{"experts_per_token": 2, "d_expert": 192, "moe_layers": [2, 3, 4, 5, 6, 7, 8, 9, 10, 11], "router_score": "sigmoid", "routed_scale": 1.5, "init_std_router": 0.0175, "norm": "rmsnorm", "lr": 0.00486, "beta1": 0.9, "batch_tokens": 65536, "seq_len": 256, "steps": 5040}
Below are experts of layer 6 (counted from 0) of a mixture-of-experts language model. Rows are named router (the router's row for the expert), gate (a neuron's input weights, with its number), up (a neuron's input weights, with its number), down (a neuron's output weights, with its number) and show model dimensions 128-255. Each number is 128 + 32 x the weight over its row's rms, rounded and kept within 0 to 255.
After each expert's rows: "gets" lists some tokens that make up at least twice as much of what it gets as of all text. This comes from a sample of Wikipedia text that the model never trained on. Tokens count by the router's weight.

# expert 1
router [ 75 142 125 146 120  96 101  96 152 140 103 205 163 112 123 114 151 116 217 153 115 137 129 165 123 149  85  90 158 139 134 100 127  30 141 189 104  37 106 138 166 119 180 150  84 176 104 194 111 132  84  87 121 129 188 184 155 130 132 138 128 185 108 127 102 154 104 160 134  98 185 159  79 126 172 119  98 154 160 139 148 104 117 156 125 122 176 123 144 117 137 110  64 125 111 161 137 175 130 130 168 155 187  59 105 104 182  71 115 149  99 140 138 124 134 145  94 108 134 165 122 119 108 148 170 117 131 188]
gate0 [138 131 158 152 135 101  99 137 167 113 124 146 130  73 161 136 132 163 134 150  76 140 168 143 111 109 123  93 173  77 173  81 192 142 172 136 122 127 146 182 151 172 152  79 145 159  85 189 153  87 172 111 140  76  73 108 163 111 112 131 138  79  79 110 167 164 156  54 156 124 141 143  77  82 111  75 157 161 115 183 120 110 101 107 143 155 121 122 110 119 144  74  91 129 136 138 144 167 182 115  81 119 124 114  81 146 107 153 168  96 126 101 134 113 114 103 180 149 127 105 149 144 199 122 142 150  98 133]
up0 [137 174  38 126 109 168 174 160 125 153  89 152 166 142 118  70 139 118  91 154 171 125 124 184 156  62 163 107  83 153 117  81 156  77 111 131 169 131 110 115 125 122 172 138 164 123 148 174 140 152 116 123 168  47 157 158 123 156 153 143 145 147  95  97 161 116 144 115 118 131 137 166  62 118 116  93 147 126 139 142 161 145  90 112 145 102 139 148 144  61  87 149 135 157  85 113 162 161 110 129 163 109 127 146 111 184 113  69 112  97 182 146 158 126 135 163  59  51 149  55  63  79 113 113 101 142 132 162]
down0 [ 97 167  91 148 115  87 112  95 185  93 139 105 149 123 107 102 130  38 112  85 107 157  82 171 151  72 145 158 136 141 100  88 158 112  51  87 136  99  97 188 136  91 101 177 136 136 104 145 119 115 106  97 145 118 161 157 131 107 101 127  92 159 125  90 105 122 106  88 129 133 142 102  82 159 164  70 193 112 122  67 122 117 109 151 110 130 121 120 181 107 143  90 157 101 143 114 130 168 128 123 135 163 127 135 184 148  89  62 112 134 112 176 157 102  99 108  92 183  74  72 142  54 113  30  97  95 167  85]
gets: "1", "2", "3", "4", "5", "6"

# expert 9
router [104 129 121 185  98  93 148 153 147 104  97 168 152 123 170  84 104  97 174 119 134 194  89 160 156 148 170  97 122 143 149  64 166  62 158 168  79  96 128 156 153 107 135 135 131 154  89 172 107 123  47 111 105 121 135 211 158 149 170 143 184 153 105 164 136  99 146 117 134  90 165 107 116 175 183 119 133 124 123 131 141 100  95 125 147 106 141 121  98  83 126 173  95  70 103 123 158 179  97 123  74 168  95 134 135 126 163 106 122 120 106 123 142 137 136 136 104  80 116 144  98 121  82 137 153 132 108 165]
gate0 [113 156 102 157 111 135 123 166 111  94  69 122 148  63 135 102  71 120 180 143 124 107 103 121 159  81 162 137 136  87 128  87 123 109 171 113 143 107 129 203 103 183  85 113 136 115 106 113  89  82 109 180  89  86 101 204 111 136 167 157 173 177 101  98  91  94 132  94 109 146 126 168  62 115 111 145 144 167 107 162  95 168 136 144  74 176 116 150 115 171  68 106 140 117 119  86 143 101 152  90 100 147 129 101 132 128 187 145 167 114 153 107 162 120 125 109 102 171 164 106 152 122 180 137 142 146  85  75]
up0 [ 78 131 165 126  95 120 146  74 110 102 132 107 127 139  86 117 148 128  81 114 136 100 128  57  94 157 117 157  71 151 102 162 167  94 112 155 120 107 108 129  57  95  87 131 188 174 167  83 120 147 128  92 102 117 134  88 150  95 124 156 144 139 119 146 116 118 152 124 105 180  99 145 146 190 186 148 116 127 111 120 129 163 135 152 159 127 164 166 113 149  84 206 127  97  92  79 134 139 123  54 153 114 100  79  82 102 142 134 158 146  82 155 150 100 238 164 121 140 130 153  82 164 103 143 120 175 137 163]
down0 [127  97 166 149 184 166 212 116 117 116 131 167 160 144 117 177 130  85 146 108 152 131 105 127  56 168 141 148 124  50 165 127 142 125 104 138 147 107 116 151 165  70 109 160 141 109 175 126 174 171  83  70 126 117  81 136 113  86  91 102  93 118 113 148 124 143 158 174 117 108 109 109  34 139 153 169 118 122  86 128 120 173  67 166 185 133 115 141 127 143  95 145 195 153  82 141 169 104  95 116 114 210 141 102 150 152 126 156 102 111 129 132 137 105 147 177 114  83 103 119 179 134  98 159 125 106 109 153]
gets: ".", "\n\n", " for", " The", ", the", "The"

# expert 14
router [ 87 158  92 188 141 106 120 111 184 130  93 202 133 104 163 123 111  91 179 115  96  94 108 190 117 152 131  96 168 168 151 102 166 126 161 183 127  69 169 118 130 141 146  73  91 174 122 141 150  78 107 107 102  92 123 173 204 137 199 127 160 150  83 155 131 134  75 164 214 128 174 153 103 138 137 117 134 132 183 104 134 132 145 167 138 118 147  95 112  74 168  96  73 137 103 103 104 155 132 159  84 137  94 113  98 106 162  78  97 154  95 130 143 170 103 150  68  97 117 140 125 142 188 111 193 111 167 169]
gate0 [141 159 169 143 175 120 168 145  86 125 135 122 172 113 162 173 141 132 110 115 103 111 174 159 135 160 166 133 176 157  79 132 118 107  93 101 176  81  97  89 115 115 107 116 184  62  70 224 138 116 133 165 139  94 179  95 156 179 172 133 142 154 107  46 153  63 167  78 116 136  92 135  84 124 114  76 121 115 144 166 146 184 113 130 108 193 121 143 139 139 145  98  80  74 146 111 104  75  79 161 139 113 139 184  93  75 169  70 116 135 185 156 100 111  69  92 123 103 157 165 162  74 172 128 161  87 129 133]
up0 [120 107 178 139 126 110 156 177 204 158  96 157 129 118 159 172 165  85 121 180  88 148 114 116 107 140 171 124 153 101 128  63 112 138 101 139 174  92 155  97 144 201 109 148 122 148 122 163  80 144 154 110  92 130 103 144 138  80 102 148 139 157 161 105 155 139 111 128 132 117  93 199 109 128  96  78 144  84 102  73  95 134  79 136 121 105  78 102  84 129 135  77 143 160 130 150 120 206 125  95 130  82 161 160 106 129 110  34 136 130 103 120 108  98  96 116 155 170 144 126 100 126 122  52 144 109  66 118]
down0 [171 200 109 119  95 104 130 122 130 102 135  91  99 128 115 154 134 198 131 150 107 168 105 115 163 105 158  92  80 158 110  65 119 158 101 156 106 122  95 157  77 108 113 113 126 149 218 106 122 173 152 136  77 130 161 192 117 162 149 120 102 143 176  95 123 158 106 176 104 118 145 191 131  75 120 100  76 139 143 122 102 169 207 137 137 176  92 115 145 120  88  73 125 144 134  72 101 107 187 138 101 109 103 116 112 158  83 125 108 144  94  91 154 107 150 111  82  76 140  98 145 109 158 119 134 164 163 108]
gets: " and", " to", " of", ", and", " that", " or"

# expert 11
router [ 79 168  77 167 137 114  98 136 147 137  89 228 130  74 182  86 108  94 163  98 122 127 115 173 145 144 124  85 135 132 143 121 170  68 146 129 119 120 139  60 144 144 137  97 101 202  62 152 132 140  88  82 130 104 150 148 183 124 164 145 151 176 109 125  78 159 133 126 148  51 177 166  62 151 169 127 147 144 130 122 169 101 131 136 129 101  90 112  99  54  92  96  33 165  85 186 123 168 149 142 151 145 150 127 132 146 176 108 129  80 109 136 134 164  74 134  69  92 131 208  86 124 158 109 122 134 106 172]
gate0 [127 174 124 164 174 141 110 136 114 152 119  94 183 150 152 153  99 105 118 122  87 156 114 125 148 121 166 127 110 143 160 127 194 138 128 139 139  79  94 141  90 100 197 156 101  83 108  67  68 135  65 157  80 177  98 135 157 137 179  88 148 106 142 149 182  71 136 114 128  99 114 111 171 135 203 166 144 129 131 148  92 131 134 119 112 113  99 138 124 139 159 106 144 142  85  78 139 119 151 158 130 153 167 183 101  70 126 176 140 136 156 115 101 134 131 162  74 167 138 121 125 173 112 183 109 140  90 145]
up0 [153 163 147  81 154 145 130 143 115 160  53  53 118 136  93 163 129 112  86 121 182 148 146 190 110  87 140 129 140 181 150 136 187 140  72 147 121 136  64 124 168 166  91  99 143 185  94 121 152 184 175 136  63 161 136 131 127 109 103 105 147 138 138 106 126 110 142  84 132 146 141 108 146 149 129 145 178  84 122 137 167 133 109 114  89  95 153  55  88 132 110 163 181 122 171 149 121 148 146 147 169 141 112 119 168 128  75 132 156 171 171 156 156 108 196 202 135 174  74 104 126 139 128 105 148 151 149 114]
down0 [146 141  93  80 133 109 153 103 153 145 203 121  94 154 158 106 105  92 108 137 145 137 144  74 112 133 106 137 190 126 179 118 153 124 171 117  98 118 181 181 112 128 123 141 148 133 134 124  97 169 128  79 130  89 147 119 127  93 168 187  90  69 137 113 130 117  81 144 124 219  55 118 155 136   2 104  62 138 102 159 199 129 153 124 111 122 172 100 178  98 114 130  53 150 139 137 122  85 146 157 104 122 122 171 113 139 129 153  85 155  54 110 103 128 125 110 204 138 121 166 103 115 162 164 167  82 104 122]
gets: " |", "0", " | ", ")", "; ", "–"

# expert 2
router [103 144  90 167 127 111 115 157 157 124  82 207 101  92 169 112  87  90 200 137 108 109 110 141 123 170 106 136 187 127 148  94 150  69 199  77  94  67 136 130 109 121 134  85 115 174  83  93 143  69 131  93 131 135 170 187 146 106 161 144 163 139 134 145 113 112 130 160 177 119 163 190 110 132 184 124 145 103 132 130 178  78 139 112 106 139 129 122 100  93 131 108  57 129  83 143 184 166 168 106 146 109 142  99 147 155 155 110 140 106 113 145 110 136 100 142  26  92  88 138 107 106 142 138 147 151 177 165]
gate0 [ 65 187 111 152 143  68 117 120 137 158  86 152  94 134 110 179  91 100 117 104  72 166  79 186 138  83 126 109 177  83 119 121 107 126 105 129 108 152  87 140 101 148  87  99  64 161 172 169 101 126 149 168 135 159  84 182 160 185 153 143 157 138 126 119 124 106  84 142 101 120 173  98 119 148 124 161 117 148 150 149 106  45  96 144  43  53  59 100  98 147 124 112 153  70  60 117  75 141 159  93 150  75  83 142 117 128  75 101 150 190 130 145 104 146 127  84  92 169 109 153 142 170 134 183  88 110 111 135]
up0 [200 150 115 128 104 162 129 108  87 131 142 155 146 172 234 152 156 118 132 134 154 127 100 136  99 117 122  93 130 131 101 154 149  95 148 133 147 107 143 144 215 111 176 127 160 114 156 175  76 117 151  69 126 149 123 144 137 158  54 132 110 134  90 140 181  67 125  89 155 109 135 152 108  23 150 120 121 128 152 144 113 221 107 151 127 197 115 146  54 119 188  45  99 154  87  56 165 160  95 158 139 133 141  76 114  77 170  84 134 142 158 174 152 109 145 101 106  55 135 129 111 160 172 123 128 136 156 100]
down0 [129 103  78 113 161 197 166 100 104 112 140 177 138 114 127 174 122 106 122 174 136 112 131  40 169 146 150 181 107  84 154 144 150 103 145 161 166 140 111 109 150 109 155 164 171 209  80 109 140 171  92 183 116  70 141 204  90 124 151  63 126 141 176 166 125  88 110 122  80 144  97  86 151  97 149 164 149 157  96  96  73  91  61 125  87 147 162 146 182 122  91 182  99  76 125 176 153  87 180 106  41 109  90 195 121  97 195  80 155 149 117  86 132 170 146 161  82 150 122 132 111 124 156 184 191  99 171 158]
gets: "2", "3", "0", "4", "5", "6"

# expert 15
router [ 71 130 110 173 133  84 134  98 148 124 106 179 125  79 169 122  85 125 132 129 112 134 114 130 136 119 110  70 146  96 178  81 152  70 121 115 120  94 173 160  94 131 111 141 112 142  76 127 118  95  92  92 180 142 188 167 171 122 137 149 198 150  66 145 134 117  95 138 173 126 139 149 111 135 161 152 162 149 111 164 196  90 148 181 135 125 116 116 126 104 149 114  60  53  90 152 153 150 112 136 154 164 137 147 113 105 213 114 141 123  86  97 109 161  85 109  89 122 141 145 120 159 165 143 160 143 124 144]
gate0 [141 112 164  98 140  94 141 106  71  92 126 133 149 192 132 183  69 101 106 120 157  61 138 151  70 144 148 142 113  88 194 123 125 152  91 111 208  84 173 118 133  39 142 163  67 120 182 123 178 103 189 135 136 151 106 168 135 170 153 210 120 136 122 177 148 151 104 162 129 139 124 137 142 143 168 116  79 131 148  99 170 134  57 156 150 105  97 200 123 104  81 158 106 177 119 117 116 155 116 163  88 170  87  77  83  83 135 126 127 109 112  62 115 147 167 106 109  95  96 167 176 123 150  98  96 180 105 161]
up0 [157  95 124 152 173  85 120 158 126  99  93 118 111 115  99  90 110 112 139 134 143 125  91 128 114  95 173  96 150  79 130  88 158 115  42 127 183 116 191 130 119  74 121 147 118 148 109 116 121  96 153 165 155  48  91 152 178 148 117 131 190 108 128  91 110 158  90 132  69 112 140 100 167 109  97 143 172  76 154  87 159 154 127 173 110 100 158 169 179 106 123 113 128 142  69 148  92 205 109 129 129  96  96 137 156 168 116 120  89 135 129 135  98 161 146 126 158  87 136  63 140 125 171 103  91 192 108 148]
down0 [119  51  91 163 142 113 142 134 119 146 137  75 152 147 178 114  82  71  91 146 116 134  86  81 127 161  95 140 112  85 109 130 154 138 100  94 150 170 168 157 114 137 101  97 211  90 106 129 102 147 137 176 167 137 104 169 130 113 133 131 107 127  94  80 135 134 123 153  92  66  66  98 128 159 197 159 160  88 154 108 162 142 132 161  67 124  83 137 177 162 146  56  97 122 129 151 129 152 132  93 185 154  95 148 132 181 135 125 158 156 153 109 136 129 162 122 166 142 110 111  92 114 100 172  87 191  95 120]
gets: "\n\n", " (", "===", " \"", " f", "=="

# expert 4
router [ 86 150 129 112 129 130 136 129 172 157 132 145 163  82 170 106  90  63 157 123 121 105  73 183 105  91 149 122 113 108 186 108 130  89 134 129 133  33 143 127  87 110 130 118  96 186  54 128 125 145 133 128 113 148 123 177 125 202 102 164 146 143 104 141 127 144 124 183 153 133 206  83 145 103 163 173  79 120 184 159 139 106 148 142 147 118 138 133 142  75  85  94  20 155  98 124  98 118 124 125 136 149 123 137  86 148 163 116 161 101 131 114  87 145  94 120  94  73 106 125  95 162 171 132 124 136 151 137]
gate0 [132 142 151 170 138 133  75  69 101 122 130 129 156 118 104  85 143 182 159 154 130 155 127 146 122 186 118  98 127 157 114 146 116 133 150 126 164  90  83 132 178 151 110 153  97 144  95 126 151 111 128  89 115 132 105 105 192 143 114 134 152  94 149  97 166 137 123  63 109 118  87 110  93 170 179 132 119 119 156 141 150 140 120 122 162 153 157 112 200 135 171 109 122 165 114  98 149 123 157 105 107 133 110 197 117 165 152 145 186 135 112 162 140 184 106 115 142  37 115 113 100 180  96 181 149 157  87 146]
up0 [116 130  95 168 166  99 161  95 119 115 163 134 176 126 119  55 140 123 108 120 131 141 130  99 150 144 129 104 105 116  74 141 139 104 110 158 117 137 167 195 123 159 198 119 109 145 123 157 151 155 218  71 125 193 139 145  98 106  77  97  74 181 167 147 112  96  87 144  95 167 161  63 183 112 100 116 130 154 100 105 111 137 176 121 159 103  98 107 148 146 137 102 145 140 153 116 126 133 135 147 100 146  99 125 171 121 163 166 143  95 111 204 112 121  81 155 126  99  77  94 124 147 135 111  49 116 184 186]
down0 [138 131 125 135 158 155 119 140 120 164 108 151 168 131 111 121  95 135 153 181 116  68 110 105 163 170  96 172 194 169 124 161 118 136 137 157 121 123 165 156  78 141 171 152 131 123 154 179 117 168 120  91 153 106 135 201 127 144 141 128 130 103 104 133 141 108 130 153 124 180 166 158 129 130 116 201  97 135 126 122 106  91  84 146  99 121 123  89  95  96  96  82 158 130  88 118 111  66  94  79 157 154 157 127  98 160 168 118 140  83 168  87 121  89 190 115  99  87 174 159  78 110 127  74 144 129 112 151]
gets: "\n", "us", "it", "ell", "ul", "op"

# expert 8
router [ 53 160  70 186 136 103 141 123 176 137  69 155 195 129 136 116  88  74 178 117  90  89  96 153 109 160 100  82 164 168 180  89 199  68 146 164 107  67 108 147 152 112 175 120 132 187  72 153 149 105  91 122 109  79 110 190 187 140 150 144 135 149 115 143 108 184 134 168 143 135 162 173  45 177 221 150 101  84 149  91 203  71 162 142 126 108 101 128  87 130 121 157  79  99  87 137  85 191 126 128 136 175 132  96  89 110 172  80 135 141 121 104  98 133  75 113  75  98 130 153 111 102 125 102 134 123 104 153]
gate0 [155 128 186  95  82 109 162  87  94 124 138 141 117 164 110 127 104  81  72  92 122 106 104 131 159 147 113 135 104 161 129  69 134 147 122 160 163 134 138 137 110 107 137 116  30 159 119 137 138 153 165 122 149  94 146  84 165 101 101 116 119 127 146 118 172 121 163 104 188  98  74 124 123 162 100 139 169 130 130 123 152 139 111 157 120 159 150 117 107 182 132 137 102  71 175 134 143 148  96 129 132 120 140 125 126 108 172 126  82  73 184 138 145 137 118 167 126 166 127 154 121 139 118 122 157 220 147 101]
up0 [ 95 109 158 143 149 124 132 142 144 131 146 124 128 121 136 135  99 141 129 144  89 117 197 176 164 107 126 151 168  67 160 126  88  85 132 146 120 129 120 154 108 140 160  61 114 121 110 158  96 128 125 122 135 114 105 123 149 158 187 144 106 110 161 170 206 113 108 111 124 150 149 102 202 128 148 188 114 138  65 128 131 135 124 100  91 136 120 166  91 171 144 184 103  92 114  78 149 131 128 206 168 167 137 101 103 137 118 110 130 129 110  93 141 163  77 103 119 134 184 179 131 104 100 142  87 210 135 150]
down0 [148 102 165 152 108 146 102 122 102 101 168  71 100 160  89 147 141  99 153 144 119 125 105 104 105 150 111 117 134 136  41 173 150 131 184 142 123 133 120 110 132 114  95 159 155 118 141 143 122 170 145 143 153 156  63 133 110 145 182 142 102 164  59 116 178 154 190 108  62 185 164  98 189  85 117 136 133 113  85  94 115  90  75 152  79  96 169 197 187 113 129 119 149  93 122  92  87 175 123 152 164 120 115  50 123 163  83 145 164 114 175  94 140 161  85 123 117 128  93 148  88 158  66 146 136 120 189 179]
gets: "\n", " S", " D", " P", " M", " R"

# expert 5
router [ 99 116 144 174 123 149 121 103 118 100 119 172  90  89 141 120 129 101 120 180 113 135 101 190 114 125 123  98 187 124 140 111 114 105 166 143  85 100 146 104 116 146 118 122 130 165 124 153 160 107 124  88 152 114 186 152 208 165 127 163 147 164 113 121 140 133 127 191 123 114 140 135  87 142 164 124 138 101 168 132 163  94 197 115 146 160 171 149 121  93 125 124  80 118  87 160  90 168 165 127 122 148 163 154 139 177 190  77  77 156 105  99 148 166  95  99  81  55 140 138 118  96 167 118 128 160 146 142]
gate0 [164 141 103 149 111 158 131 130 108  94 155 100 121 117  94 103 139 115 142  76 186 109 147 143 106 146 132   7 166  78 164 106 146  76  85  90 143 151 118 179 142 133  99 165 175 116 162 124 147  90 121 125 128 168  65 123 198 157 176 193 158 130 119 157 101 173 163 152 117 127 174 102 105 153 114 112  94 118 161  82 130 125  64 119 147 149  79 129 152 100 134  94 136 115  89 104 123 116 148 144 114 147 121 116 127 127 126 132 130 112 127 139 111 144 104 145 187 172 208 125 123 138  86 209 229 167 100 195]
up0 [127 157 102 143 121 143 162 145 154 138 140 121 174  97 153  94  97 137 108 169 105 189 124 185  95 126  91  86 112 101 128 105 126 166 102 116 146 147 157 141  74 114 102 122 153 105 100 139 127 106 195  81 131  94 112 122 126 102 118 196 100 150 132 125 170 123 111 109 105 120 103  97 113 138 179 165  84 141 100  90  69 121 175 181 159 134 166 164 115 148 137 116 107 139  79 105 162 158 156 134 154 105 148 141 128 115 164  62  77 115 137 186 137 135 134 168 140 146 153  68 106 157 157  94  86  57 119 114]
down0 [173 126 124 120 131 101 122 105  93 100 172 116 149 158 129 131 152  48 176  90 171 114  97  79 121 136 140 128 125 139 128 130 176 143  95 164 119  85  80 160 116 129 140  83 125 100 150 124 180 158  47 156 191 126 146 161 128  89  98 101 150 111 123  60 108 126  98  86 108 152 144 170  98  98 104 144 188 169  97  86 109 160 146  84 167 153  72 101 152 115 158 172   0 131 101 165  91 146  87  74 130 182 139 139 120 104 104  84 100  96 167 123 183 114 126 109 134 142 124 160  92  84 148 117 130 112 159 153]
gets: " in", " in the", "'s", " a", " s", "ic"

# expert 7
router [ 88 156 133 159 145 132 116 141 123 100  97 171 111  89 194 123  95  78 179 130 115 172 106 188 114 108 135  96  95 148 165 129 159  24 122 157 132 104 158 162 196 145 143 169  91 164  95 131 160 115 111 110 132 114 176 135 195 105 172 159 168 166 124 159 157 144 124 124 190  89 149 149 129 120 138 115 108 141 134 140 164  71 162 138 149 150 171  88  86 114 146 124  35 168  64 160 116 188 156 134 153 190 122 112  97 185 123 109 125 106 113 116 120 141  66 139  59 103  90 146  90 145 161 107 122  98 137 174]
gate0 [ 97 158 117 193 142 132 145 141 142 106 105 101  88  78 144  86 116 135 135 146 135 117  95 130  69  97  96  85 170 158 134 118 129  85 173 158 149 124 194 167 150 109 140 104 160 143  76 138  78 157 108 108 164 100  84 147 170 137  84 148 131 189 107 115 121 156 112 174 124 117  73 112 158 163 111 115 199 133 113  86 144 154 133 126 158 210  88 135 174 137  97  88  90 138  90  95 170  53 167  72 120 124 146 154 117 134  89 165  83 126 136 167 136 154 132 126 145 159  99 185  41 127  89  87 141 157 117 146]
up0 [170 121 159 167 139 147  87 129 140 156  98 140 119  74 159 147 152 166 107 130  56 120 145 129 110 169 148 101 120 108 133  63  90 166 108 170  76 182 105 103  96  96 179  87  71 109 173 127 115 116 133 120 175 166  92  88 153 177 126 186 103  99 181 126  89 116 153 150 109 142 166  99 186 160 167 149  45 179 132 152 120 110  82  96 146 132 147 125 141 134 158 135  98  81 130 109 110 138 129 149 104 100  94 122  92 127 211 170 107 118 140 118  77 110  84  82  80 163 129 150 149 155 175 107 157 129  99 103]
down0 [151  82 143 130 128 156 166 144 148 111 168 172  85 107 146 122 177 120  96 110  97 130  76 201 168 141  96 146 151  71 117 133 169 144 112  85 141 156 106 159 158 142 159 135  89 123 159 155 149  59 153 167 152 119 174 124 151 106 151 116  89 100  94 155  62 155 126 103 185 118 102 107 121 135 175 104 110 104 176 106  97 154 106 167 147 161 157 147 113 110 164  98 160 121 151 181 143 101 122  84  97 150 152 161 129 100  89 139  99 129 156 141 121 136 100  94  50 154  99 116 107  54 193  81 105 121 129 124]
gets: " | ", "–", ".", "-", "; ", ","